From a checkpoint of a small mixture-of-experts model trained on Wikipedia.
Size: 9 layers, 154M parameters.
Experts: 64 experts in each of 9 layers, 384 GELU neurons an expert, 2 picks a token, a softmax router.
Training: a variant of SOAP for the experts, 9522 steps.
Below are experts of layer 4 (counted from 0) of a mixture-of-experts language model. Rows are named router (the router's row for the expert), up (a neuron's input weights, with its number), down (a neuron's output weights, with its number) and show model dimensions 80-159. Each number is 128 + 32 x the weight over its row's rms, rounded and kept within 0 to 255. Numbers have three digits each.
After each expert's rows: "mostly gets" lists some tokens that are sent to it at least half of the time; "gets" lists some tokens that make up at least twice as much of what it gets as of all text. This comes from a sample of Wikipedia text that the model never trained on. Tokens count by the router's weight.

# expert 7
router:195098122156188113176175084105122084071126137172157042120178110157135147103148114106123129106099134118103102186111094147155143165115138119180059150137129085137121122189147152104204099137142126112096066160141135158147119122127083115125080086
up0:187114154107111135100119132169149123136143161145093118143120128124148161142194124158099143152140146126146163122146087178140127086079074074071159080108123178167087131179088161148113051157157142099117126115081101131120146116122160181139099152
down0:155151097119106126156212124134143170080097100202137144133092149151193108156102146132129142141126110064116121079114156098174159118128166141145139065154133133168102129076141109108115138114173101104111113168108099146146134078179107090143068158
up1:135114148108126124131129103081081138177121168107129102092173073101149169108105112101116141058093191092122131140137088172145140179072116110176126062137250153142148066142167147094161154126115161138144129155088122121095114179084171101191151099
down1:133075168150135168091121181155128143068059114095124141122152123170132142121135109098101122195218206096136101097153133156112100088148139166117160215130129118111130126155164074115148118114094126110109093115141055138129133028123127185144133149
up2:096165150097151161095065131159170102105078137138124151135169146169183118139133129093103118108106113148109078155177128107100172098125175113058136187073122060150094164124123150150154089126121152126108159139110158116186232139091125096130086117
down2:105172116168122151121182074134131145130149140108040139139140135053108116174148157080143150132113130103092124126110163117153121162155117124171162134139162102178118147100118122109109081157118105091166112129201131151144094152095129161121090214
up3:092192190150136104092105143159130134110163092066152088155159115185124144057059105121110069126105140109079102110129156155146106140110164098170124064147123207129127163100129070147103117111167136081106134133114039134136116108089162129193084177
down3:174090112186097152167076089098122033173130123126138077122114137164096133140176148098129132122125093124125144163112074110174157160140111167089124101174107097130068113093188088117113064196086072122108130075143150142100133138160121126090127155
up4:117196048113121159075122090113177160154161121154174151149165141136104134129129126159088135136132091129139161101191205076118137101121160098131111183108156141073140148124153140120200149116144138110118097133169160141181162041144135070142170134
down4:094086124169109063099114135156045143129078098132153089135064139162115142146130182085183062088082120106131116134091114122112165123118068145126174152143131091100139148222125105093115082199116143105121142078109095148109084171120129192092086126
mostly gets: "\n  ", "—; ", "\n    ", "* ", "–; ", "\n      "
gets: "\n", "; ", "\n  ", ": ", "); ", "', "

# expert 34
router:088128130097161239142084185117156140133132131072078132127144188157111142125112178225084061126179209122076164077167136135152152191178197085155106063071096166083169129208142153101121104108106085103139151137087105060126135117152132120131163091
up0:157129124095128165148076101143132141114127154188119180135061113135150125137086145145122112122125122088178206142119102103134133056135126136160087146137112169142162132090104172137129168094151142078109078135166118137142191126186118050204107119
down0:127141164138080131113184136118102130156069161094101177115156151185144144151145105095124107119144145151084114160147128171093184117093159125122116163168128155132107130137133126117093093085098129159131108164066192121165129108068116218135138124
up1:170140110094120171140133102179103125119091103174108174130092185087117088195064124128191165130114145182128153114145097213118178101105135121094146116165157151133170123123150125133134085099085106129190128170173089143166142123132150102156172184
down1:136099199115050138107104106144109104068117137132130127127171182062119179140105096137094079113118145125196168138123123125049126135118138150140159144122124166121114151110171137162155196104148136108135114133151062135099132187121153140156116143
up2:076147142130110097077130131127166119055140123180141152168120095132124100125169097160136177130096154131072114160131146115107181147147109182090132121142132123143092147113121187231133101062121124142135141138215137157139110143153097206153075087
down2:147097155141138109103163126137149113183089165122172108078089186159114192093082081089129125102102130233096154092072145146109112141112129119122132200158128125056069115110098096098136098161113100079059067169087125166092108084143130088136152137
up3:110081158071138144119087122095137143080136205171147166145098133162146127125157119121100162118148135127124144134122131130127110180111163143170115128083140050154107131154182131154116150173158102147203165079104119177128166170210075131078122175
down3:103139134114137146124133150108123104154098150103085097145116097103123154146168117156080099102104131137178131099156133179189158104157098109123086122172159090213120162129159120138081123092077113102102135148119099129144081066194092125120208109
up4:128199162123114128161114175162141092139169162109115170151112176146157123180036136099170151134122080122143128200146149114145179106146126092187129110102113140140106142089104098088201104101100163147137121145144109106125138092091142161095046118
down4:161068084101153127133075088136127103108153103087106130137104099169228086087165157086137138163125173104120127172077117107141111073130183088156168110135126114157134154108079124100076106178146169094121101160146140166146161140162175148180149160
mostly gets: "From ", "from ", "near ", "across "
gets: "the ", ", ", "from ", "in ", "of ", ": "

# expert 63
router:195103153118084108135117116163082217141113111187175146138152156149102128115115117092114152206163096070137181121095114099157123158179177201120064172126099093137103101103053121175093128101118162151126135147121113136130135166155145138167136156
up0:103148121160145134128162145118112109087064164095165116104140181112090108116141132105084154167189078146081131115128141116131109101131197121143113138148106056154109059084130128166102118090188151151083082109124132204112144113136087126109103128
down0:068106139109155111143159113104154159169104126141174132044150145186152123160150126161095138105163137155102133105139101144124144157120103097146116118123178092144123134138128177093130050089121135158113158142086154133157164140086137161104123129
up1:143123077141138102161114092179144131060123149116099063054122144178097109198085129108177155114126111130063090087074111170137143098146215096121111166088108068150175164110116105173132148207100171155158142155085086137085126098137135140134144166
down1:105123083148163100127137131084103196096121119098139129165142126125093134186113163159172131110140122134106125131116160068103149096164155158170079086170122082171098130113047103128149088080174102120158133112108137138170109122193130148237151178
up2:097143139187165141153048115161157125163160138143072092038114072102090161102116167118081091166164136148092164102181153093103061159133118090103118170154141061094095123140098115108127180146108080122114053145151097104136124168139135091145201128
down2:138201092151166084103122155171142157120180098109098074162185113065225150142111161062132123168118168113149140127158162150146103100104125149201078164142165126153083147113159102147153098173166141128094141120106149194088136142133122128133151077
up3:130152134107132093092108098140108133152150102127069109144181164129149151077067117115123157146144086134145132075115117080155162086133201187093182112099108107130110141100131119108174137087120094096174108113119156101134102061101097122109132125
down3:077181092170214080099078117111191161133085144168127131186163150116154158131129124112085093111161118144133123141100072157164134144167119118137113110105152166099128093151153071146127090157117148154172163058094144143122101070137150133156197067
up4:111144165075163115127128109128120090199100111094111152121122119081091090137071198091152118081097097104082110084192127188117163136179113151104175155091148140110133111134198148149100083140157139165124054143062158090093114130129133118082116095
down4:151103116112083140136107111077119145077169177105084078075151056109175143166034207193162111122123112144110149147158106114139133121132121142161133137044117109185108156093155101114153146085144118151148060104094131114105044115142116070153103141
mostly gets: "==", "===", "al", "== ", "=== ", "===="
gets: "==", "|", "===", "al", "United ", "== "

# expert 9
router:132195118132049141090157128050167122097179060146154149150156047111138181156149183119136169168193109189071183094080195128132099098094148065174185143123170136123077139090140118108149107158143192081170087143118146084087119069152105131135178114
up0:114132123110090082108110113064139099095170185107110145171144128107092107089105102149119121159162155165121105124111197087137106159120151116109144124070187125156145168142108116161149126152108172137169183154115091134117108130132122202140119124
down0:146114141157127126171066157107154121094167141158150127173150138104116200125150102101205083147134177070122138104149187115106104068150120062105154162124094134155094104088117157172165167160168162111132092094137160135095135107154113101132094140
up1:175133170142033126060110153128112098123121136195165151170122110130117078133129170134124141169125161135099178154123089155143131122184157148110125170126134117136079134112146108084091183154137092178096135106198099087144178116133125123110102121
down1:116122112117087140188149127125178136134162088141114102123140082119167081168134142114119140156153138186104147147115141112125119103130039095097123074152169097152117128117130118133140206091063135126135057166106146146126157119096125139062184100
up2:139111127188127140136091155094161118133125122107137053097173170119144108173109133154113153109145203127101160110141184093117153140157138136146122142132093133099157167075142101069161076101107151123165184170065169100145119058163131145067145153
down2:120111133165081053186135076108125102093171101107164121122080112145100195125096153089107175151138151175089168096152146127071144084110155128147163135115093118178163095147177160145103123155153122179134121105195115136095190158196178086092163125
up3:159134112114077174185136201086107123096071127115172150104202087085128153130150165120154118094095150169169118152182144114162102160141124074145098110169160147131094178129058107182122120130193145203145076103162160185142166105088169169134123090
down3:073108072129097129145091127101155069121119179114126114120151123102129120104141143130150164153152174146132209119154135103107064132134164080159147198182117124178091084143114115085118175096138149118172136108175128134194106139143136158158120074
up4:100118105114055051113086186091143132132083153124208127121178125104168158084121173166087152148102174161132157105061095077127098131155100155169103056163089152117141141117100169159132116158142106125128101131185151134162145168130145079162059149
down4:086136154134139093103147163104117159123170071111075158072086136131124147086171114072161073129091127101082143120076152110151141128096146117065142109081205134104099107095156192127080133108076170152130125126088111074153105173159146163127171105
mostly gets: "N", "F", "f", "St", "T", "P"
gets: "|", "N", "F", "T", "P", "f"

# expert 26
router:102135130133097196099138133073085113133167136104206189141166148157136118125128079119062121163104128103093202105142087143100188146118095127097103075089127098088107112119110117104140132155095114088188131148139122112135148131134112161169155104
up0:127123108118147158173158133125081122079090134132156149133113151196137176187094177147137191119143105074076113123173065147149163111157083082089113089101144155144103140186111064109084141096142163107131176125173173149194155166136105115117157155
down0:121090108146156105109077085177148159167125126140119155116118159101120133119152140114123061088185164168172101125148146108145151169114171160184065195146154123120149144097129116180161118102145142131092080115099116115184099102150148082158120113
up1:120104119071064113170157122139136095122146116132132111171201117110082135135123114153135092113091147111122081119130099108172175150151166147127098089157165104140084094152073124156077157164125122106113166158083079184093112149101117131119118111
down1:108116124118155147109122167133155136131158084151154117096130177147084119097059156168075092143074159116120120149137086153102107114110153138111111194152180200150050151153143124118138066093127093070161129145116139113142135105182169163092078184
up2:099107171080106077157107112159145098083094147106149146104145135131113120147188106097152138115150114106126133226120094101226128117145138110140098151172135144150162110119102098086156120160151129165129122186111158150110071130152122122173149174
down2:136149123137166134111106121135131151097152141151061153107137147094085113146162138119130134131094192127156137130140110148169090144190157162148157105145172093183143111101162109117128132126172158172131158135081116068081122139133127130087151132
up3:122186164119073153116089121162094165106159139142128163122161170074145106165176084128093167094076126096136071144070142092160098149118116104131090132138128098148100169143155191174127207073123146128125114120131144119089107130108081107212078128
down3:137134140134078105156063129183118163172075113119174096165202169211148128124111116115123083104108118168114176135145106116093096162126196183105083094096149096159133080152154148114113125170129149143158105107114170120089109098145176080125163091
up4:170106155106159081111099154107105108172098138145082130110186122178181072157120080177147115130137148139153143138191133102090153177075108107141147115124089080133127108108101168083096178070142136111149158173150120144156117209103133141156156090
down4:156125128121121102150083107174096125132184146153123051169061163132147128176112161120132125163104146147128124130128147105143146119110141169077180159091159114162215151105200134121122103141152149195128063155088103171106145106104129153096160132
mostly gets: "n", "& ", "and ", "or ", "-"
gets: "and ", ", ", "-", "n", "or ", "& "

# expert 12
router:224179116111132077140079130187052178181113123076173155138143156099165060118143101082070138153154093165159105203125136107099136116160128109101107092096061167048085175127087101146080100151128151169159129141116098163165097170143142130081128133
up0:159181141136111146152106084076094200151122163097145113150195113152144109146134086161147126171099092143157124143136176152096162120203133160160156073152173166170099099153113118119150112107090116143113180112119147159029110092181103099073093133
down0:145214144175130121167094113077099186155114190147112109142145125085095144131157121117163116139170055167148142078148140124159120146122134118178158138178122172112106132111092146114189161083092067144086145097080132128196143127154125172137140081
up1:134140194212135136157132125125079138185156105086130087196144158196175093149158139105098074110163118137076141086130129194120141074066081173162084133179134114149102081070131105154110138143112194160146149176135132063148096090078132103097138104
down1:143143207137108154107137132148171087156134088130096175143132156154104122130138122111150122123099117146096118101125135069097148113159159141084168119066104113039145111195117185090107146184112074144186111133146171129161143176197108110126112101
up2:196113094080165073154088161150102147109150185088164111177079123120148111164113138113085102106179117169142166155135193156104117087143152136175108184106135136151137117127162104220152172085135120191137157157090092134151123159088139100114099139
down2:128073088206137148098123148154168086143122202146159129113131134121159165140091151143104180153172125104137188161121174137131130155141100130136110136120118087138095138119166102146178155176125127176116136135124137095127136145115152194184159131
up3:092089125108135160113138182145101135070181116107108136136107129146088095139086116130075101144144148076122202192125101142142163190089149146179121163148152115155123082167135218132139135105115130077190074138127132133119138115127150150109139154
down3:146133154173075104135104122108101082153141151103121161153061163121122174108109167136143110138101147102104113166138148168114090101050121131108133094085118122097130103137107111125199100140174142084171132146167143160132137125125128118115176134
up4:145158138137147188142101095129115146140165119113109132114139155142154114149175108154110146139216146058097184119098158076099171108145120100135139155133143141062142098147096202179182166137127112195160138120106137120104132133136130088142092088
down4:124119154145097149094120128118119186100110081111135124082153118146115058156157131063058119085077137096192149146152170111136094154099163140124070115108130112098122139070134113138167120126142141104162140156114141162099076122076113141100161172
mostly gets: "It ", "He ", "She ", "she ", "they ", "him "
gets: "he ", "it ", "He ", "which ", "It ", "that "

# expert 17
router:156138193166069114181131111140086127172123099152202107201172087145142114105155101149107105174167073125115112090099102148191081149128101133192141165139131166137138105077103123169145103098137140114127160109160138161095105103105110157153092121
up0:166157119138093144091115108145131125091129117148125106082167076113110103121067101193168143175078082158068129096078198115125124115150152125110170099099107156060125091159142117093116176093151144152107118131163165155089026121159110064205153135
down0:167102163122181115096181110151194153137100131148079127137107171060130135185152052122125141120104144094101093178115191115204144165224123196130122096154144110106089066148149157062131199108095139162156102179163103129093114112176134116149182111
up1:139090166171105095119141153088095138107116124138121140095105110114139127134174066125139165091149106161146108099141086095162130199099079105087156099116139145118114153046160191140152138141158108096124090049121140145066181083160147102142134098
down1:147143164127060144112114098101170132091124144146076148169166116133149195131125103063100164107135150033115155115152147108096126182146146159089156163107139175055160129139107073132131081163132084128098131102160157185156106167079120139171091100
up2:178137176105156073063093105041099144115088060110143126156185128110092171139065200129108142167114156138127113195175112172094110156166075099144103095105101184160163139131147167156164091074141133140076098143137118133189162097031107133131148174
down2:133109182124144082169134103106152078135163157129114116112149166124148069143150088070160047094097142181129185149156127086171091145155115041191105173098104100082138105148099111151094095167159090130145135130144090158137129150164116089119123157
up3:083203122109086144114119098139146111155105159107104146102126059098144064145146140125196144148091115196157106125087135170101129106148113076156051145171174148159094147121138177097141106158107088105146088101162128119148117167151085130098121088
down3:159139096172120124162089138116118100191130100158140115155120147162090131083118125169150122164131117144175078154205140114125123140132180162125160187166125103109132125161108162176113133149173131174090075196128183132104109137102153130101170162
up4:095128161095162130145121127139143131107182067050093098096089168128088077141156100057134123116135164155085110117121142129120153140140122109113177139129148103080158079184144080095156125047121160111135069153148139128115146089158133140096127098
down4:097128130130195117111143101140181140205109168100127106112124151152172164126150162128140122125136150161138113115076143170080074124157139181114132126137136062209215098160173093176118163123093121131197129150199174081185188125137062140136088138
mostly gets: "″", "century", "century ", "km ", "Win ", "months "
gets: "6", "0", "4", "5", "8", "7"

# expert 60
router:148102150118107116143141116118178126066130119075162098141110134135162098123149168125172107100146121171126141135160129151126149122126109142137145122163177110117133119161071104157173085099118069142112087200108134157103112124103112143115153077
up0:101108145095131147137075130156119119126087141091130140132143123123099166124148100181110165097160133131135126171137095150125142106134093112095050127108140133151067127165135115104224126193099113136126143073095062074097083152097122141161087132
down0:127133119150120167080107094164116154174166100106104132148111161160098146166177126137091127158156053186139078150088135119112175118181174140116191101070157178123099093050141091156157081116139114119116119155134097160117127168113134180122153146
up1:168160134134126130160100104134124222147101152068152133134138109098125164186145091161125115093130160174099152123091138120098104121171145136115151180143077076127085132191115079102141111099156142110117128098189080121155171084153160120193116170
down1:146164202155047144089120077140131099093097084100082109151143097105122128127136151146122094159114139185135116103134115143127103124059107129136133121110110126100129171153050113191157096135138083098140090175132138136096156101120156076095134146
up2:165097118133132112125118081109161174108123131099128079168164136156153128073181161150109143082150123121148142083192088121085077145157098066094125148126134090114145148112096136171139163119122143105091151110180138198130169234134156154151163085
down2:180088185110117073089129100096060062078099112134179138105135097177112076116129130082157132193157131066105174132153049158122078164089100104111117134148130111172123148068114060185086085113156119091136107147078133082151154126112158114100175095
up3:139115141101133159134138081063152153100163099137118073124138109101136133119158079136113160152159088134082159196171144115078100127163212074099140102106171158139079094184097162146089093156134128164127084150092165159126179147087105125139063145
down3:157134126157157187136110123099131148055194156144084039083068144060104121108106158062126110125144099133161150121136130122097052077127140109159140067180156179173092137162130118124110131041184139149088182197147108148164142153116116081146114098
up4:109153118145141172164077154121138112100102083157100086075153173160083116174115119126121142114111189180101130116154118109167167184137069143122131126093119146101213148113143125100161170123101166130184189115128031089201138102138114140144163099
down4:120188149115125165079129167090143145152142156089131163107108146162103173110037122164068120114121086135128041135185141203113147093144075162141088137095081166080148155183101114080097147122129082127119125106110101088103104142076097112201109111
mostly gets: "USA ", " ", "MF ", "SWE ", "ITA ", "FC "
gets: " ", "0 ", "1 ", "2 ", "3 ", "4 "

# expert 50
router:136106109083154113084129091109175100074120148120095083123124211168133130146072109088128161130111152089155181158131129198139127216125093136112097099094210111114155130139092137120196202153137161128117088166113134066174132147095170153136128110
up0:129129140063150083054129135116161147173101141157102153155157207127124109144039149166106066168146108127137142108176090130138134089103111109153117133151192090132157092021123133120160197117194088113115210186072165158116095118137113093132147108
down0:150158122077105168150124068145104175104133114143114133129158107095074081173151057117153130120184104154157085113086100103126156204137141172143133133122069127080090121118178154150101157174134130113165125128138166152138077108120167149138116140
up1:113140136104097063108085201159099087146117166070116091086104158116115103135169038123145183101151172096169158151078133160150169115124127101097081125182163139147141123189151201118162113150155163092151142074090079112037186144110166154143087234
down1:172113093132156135122128085071170149147173115120141135152155159121169132121091095076124153132152213140128171116112179203121081097110170101186111121141147160155164169134117100165099136097099128178104121113113142178133231148148144100099178168
up2:135145117128121149149083110151112117105191134137147105177096103143115150158134141124123174087176192132079134171191138124139122120165146096119186137116010122138153127156154182146131108169129135103177147085124150142167131140114138128164181136
down2:118201143115175204140138148083107153118151150130142105124184080158106145161186104148174134114093141139139139170095118155114176161157127155105094122094129111141141109164091169172113132121135141086164158158062142142154114136114143122180124102
up3:140137108107175084104078137113114143170121165078098157125086136092085140171076075106148103134155142087115186186067124106169146152091106121135133145166079091164139152102125101156143188093141188161149099137113134121128161150158101191146164138
down3:142099069150166180064150077097138159145102087119111160177106145147114139111135170113034132092133086082133148081097107198177156169075136067140158107081126085100138135152116130136049155127128078120119133162154125126134194184165177094124139127
up4:130154194109153187134190152146107164068146111159125101184131144177151100069128140127154146131123145148094053084111125107148078137117156113071122107134120143107136149148113162149133117070095112134119093120129131088157123150115108174118135110
down4:127095108149134142166112114048117124136127129117139148123159184174142095126086149159142116127138098068148128137118148202132106187160102189125137150140117128155146177125147145095125105163140146125140101130132171151163147104153099153130139145
mostly gets: "esh ", "ika ", "sson ", "Singh ", "! ", "', "
gets: "\n", ", ", ". ", "o ", "i ", ": "

# expert 16
router:119154136140158130138141156149097159099142101134058143130180133169054161146138121105120133103119151105085147169147100140105175157131133081148100153102121137094163091221132107134151130159094127114178150178138170149135098097097121085166148100
up0:176096165100162144155139112150146148124124125147170184134166159099163131117112121149124094143090114221071170104180130172100188206103148117144128139133123088073068140105173175135139076119157044140138093096099103148108193105121160106126116084
down0:151128129085091139129158143158151144114099131181073090096134168078146061143089093125115172149138142114123130134129132120118136146133155112123128117142097200139129126179162101160151158153112121129142112098100066144140185089132136131128028113
up1:142147133129050141140107090112114150130129110170085122171148134159196132136085210123109151109131130123132173137104123113136123148108148170130159168134132155167134118118120112155131119185138045107085120130042146114123142151145119123109093120
down1:095054136115111182121112157125095088129097120081139133104092143038104114176162101127131123096119112133125147155144147155125171151095127151171160130139118163113108042149117199126113147131152105151173131075122111080102119120143110185082185097
up2:140198116176092104099102122115116132146095138099121147107141131127178135137115100150104148168095151090152107166163102152151137116130154113110095172096134105107120142162136100092081117176070121135140090121100116177097201175121145120080100210
down2:146166134137105090165127095133119113127150137079120176109117074140050133092088118119118147142077105137089143079096128060171095151114120113102097117143171176121162099122147113121132135150143115122194109102136080139101174116145164084151110092
up3:129161127121106115142202109132151143172120105123143124114192104089132211118128119175146113161163119120140124091112166088114113150117152194160083138079093160117116126029173148088097181120140101136133067094112134134147106171149135096156126117
down3:142118136121111102112108141147123159122094199124111111081125121166110088116107107071137131107196109092111137137166192109125139145131106120124123123203132140079107116175142118128114097110151173123108122131069145101121124151126136213139105101
up4:142074105151164152125102160119134112134143141113103075160109117118134155115169089117120127102087103144125135109117143128051132161123178132117149168133095160115094105158162162087073111130105159219140084113135141118148110164141187125170098115
down4:159091124101113140116187130094113183113068126068168096105146133146075092085098061153184073148146139089134131145058081124169015102129185107133051055092156084141112162090133137116146105122132122108079126105155101137154084143186115178187106133
mostly gets: "Best ", "Outstanding ", "\": ", "titled ", "Supporting ", "entitled "
gets: "- ", "| ", ": ", "\"", "– ", "("

# expert 14
router:094137112077123136116118140189050118091179122139119152145154107135171058133127137109137080082112094142138112113154157110112186144068080137089089139187163116092097157083116124145133114124101060099077101170091114172204083106104137098106177136
up0:151124128056144136111112116117067078162114179165115112117155092080123088173078111117149180142119114121140161160123147065158201161126154160156171104189164171153172177130130162117137113144125126168119113133100107145113089132175174092105164107
down0:119045143087124118137119175154085156111103118126117120138098099157167116111109133147105112081105143198144125117147198148124165123091146131130099117186092168112170196123124202099156067140151129229099107053102205094150069161164167132109174145
up1:112106138121099137135179112122147095092135232126114101111103141192115110181113182116175150124149128069140135107124105173112205093154112135149137132108115131138096101119141087141116185116136138163115164072150131129150127110113134152115159116
down1:124151055201160128152103131209092153122205066120147149134138102047086109132202123123158202138120144130055109091088083157131152085103163155114080104144104138145110123122086152161100174098103168095089125094118101091162130117162124176131098144
up2:078095161159178155169116093141100153071099174080145127178138116130172118069187113124128142103034121134104132108179148119111086134132143106115124096191159102132147116186110156125165111089119122149123111139153141107159130177064123132071077080
down2:122145144149128107159077139135120115125157091146164115122083151134088102127119138143090131139119137135118132147123131147143085104111091168129111149117088142163218134191166169097172078111113076106119115177145161122198107090113113097165160111
up3:098127154136109113200131114141116175124152111144176170116109135121135066146147111149145072084101144084136093156146137094124135105123104108167113062127189135108120153149143102121144171123160107112144141154127068124103216091137127149179163073
down3:155172182141142162154164108137150115201111170129158116086119082118120186185109142137125063115117158138104078168136121127181087109105119066116159120147117084113135134146153145097114189179090082117093092135141105185119141158066109119167158087
up4:114145125121143190133109129080133138074148144188152114141145099139210104167179142157128136139117120162121172125132099121147176166099040100135053133118130165127154165110125147147154126178139149138134128156181149155181192155169176184098142121
down4:118190107109142159161119082108069157133171109106077144140178137223072107151085098040128136129108120136114125142150137134120110119114138092115124070097163078128164080146082107127086113152096160145093095067136109135048088144100087069175140118
mostly gets: "but ", "who ", "while ", "and ", "then ", "While "
gets: "and ", "but ", "who ", "or ", "also ", "while "

# expert 23
router:121129076096140166179086132175127132110117101084110063130156144118166168110061133128184068084093093167128104189165066094142132165130100114142151151124091101153108116115105157084190125142155127154183159134126087157153151145148105214151098173
up0:141134158112132154121105136155048150180124118122145114077114140089145132158197095142085167135139112109177133092102112071148102091102134066145117142128107113114134183202159102156139106207102200106141110155139128121090125167169134168159109117
down0:157084106141136125105129119116119097096122117122115100130066160139065201103137147117170127153101119141092157158094168173134081149100122147132164138161189108129115144129128145152113107186149211139126100125122081148120112141121110160092115079
up1:112046177133134149106126148129127160089171166091141117115113178144106115189056193138143087120100153082163139100121137120068133169131139166053170111071098127114139176192134177173112162093130141100134097126137084110109139102131158151158175182
down1:142116153104056149167154085141147107162108122144148142124151108125163106071100181129100061067144131152164107156221140161094088041153160144125180107153127140136122148135113092111210154104117101060144130109145086129133198132091131115136155172
up2:108144069125116169114176086169089155078099185035125088141177122144081149184143150138090151107126141125108105117092157118092128097144186089129129191168145157124196115123131103109137142121160206153141119108139141163167125167048137195150083097
down2:147127157091133091134134149106133161113087108073195141138123219105168150165102167172168112102151081113129089148105163106128169087106139106080138175127100088177089166112131184145136159096131137161123119180092123133138108178138095137156114170
up3:088136107148101094052121123178117151125153160133108122095115122150133096112056153135070162107089160060106129169087109098121089113127094177112148116085136178165136165173104160103127165116113121176116036152105143148134063101111096139147115178
down3:159157124051117113082094092099085121150151123137087166123105063174071073152182139136084148128084076108179175175125149122101154135128167107157128171141155173116090123120120117143129065143137100116155134138164139131097087099123111145128121168
up4:157066108097135137151137097068096082152110181093075187164164141152156052204120124069130108114108130142141152148105105109147150089151069179146086175138195097147103094120166135112120137137112079129142146133141101172077130077093152122115134158
down4:133116097126084101147107119181108161119171183141062123188080179150130094137110128117106159102135104135164168081159178093177090108153095115110078164131144109153152154082089215200155163084135125130154108102200039132150200140103173077119117073
mostly gets: "28 ", "31 ", "29 ", "32 ", "34 ", "27 "
gets: "1 ", "2 ", "3 ", "4 ", "5 ", "6 "

# expert 45
router:107055083103104122097142159163150147140074099151187222098136054114197136154182130104134173124153123182179120190122150145153142173088097144075108136135135054128186153087112156106132156118114109122126116178167162124106111152140157113161122075
up0:109119122131079178152113127119100081119093143138120116147171123198155128171127117120133131196186205160168130167092132088088150109083192153139115115171134162104140121136146092130090121103122168139049093140102090090152075133148124129106126144
down0:135149205150128149079134116115138172121141165096144166126107114093125072104095178125097118104139067140152151056157066179181074149153156156118166173152055128145089092134095163080048149085080142065163127141176149144108187103074138062113099121
up1:108088132105124072119128102103084123168114135129145142150127182054159166095123168186151148132134165140065117176146146107105137159053090153130088160128116081129141158101173143146144155118096139100119099095132157129166119125156124119098188147
down1:137117150061122097117179124156134121150189166088171143153169088124091156109113117106193122122132111149118144127133122132161081122116151133152109174094154108143146186139122116151141111081108054129091132110076107122129100098163113143163096104
up2:126100179143123141078127176131144144139119096134121095125124102129141106157124157151084111144136198086111098141120130151135108133158157110179181165165145145121106148117129054160150169132166068159147142182059136178059152135117126116155143091
down2:091160106105141161094089134127133077145135115081160139093092095158177192118077150135097115137171180164185125121129174081097198139140108110162117142133132170135093127164122126129145101084116113150159124125108149128146132176145126169099174149
up3:107139087136140150148123119158137150137135106109102101150143075119082138109104134066081144183104160128147111093129185077096135107128115133166160093099118148114129128105161111126069090136110091130104085155071073102162156143130152146090109128
down3:206150113080116150085153110167101169086136078170135102118132142151147118150118064143145167117137085103146123127133085093174082117129131157121155141083105189106120083117078134096112120092112188128129097052114110065078063068146100162162074119
up4:164168088066090067079151126128097110149138095137110101197119130145111032177159143114135145043120105152187122103110080116113104143094217121149181118163111113083117126125146106117169132072102177213124132175074133118126174140132113105141123117
down4:079141162099118135130178190121201120151124131087151139085090144013192167166118114132166137105087169160107096110089102151153139167139165108087119147107180135148064107131145147135128120086124138169178097112146128111175136123070183152074145137
mostly gets: "\". ", "\".", ".\" ", ".\"", "\n\n", "). "
gets: ". ", "\n\n", ".", "\n", "| ", ", "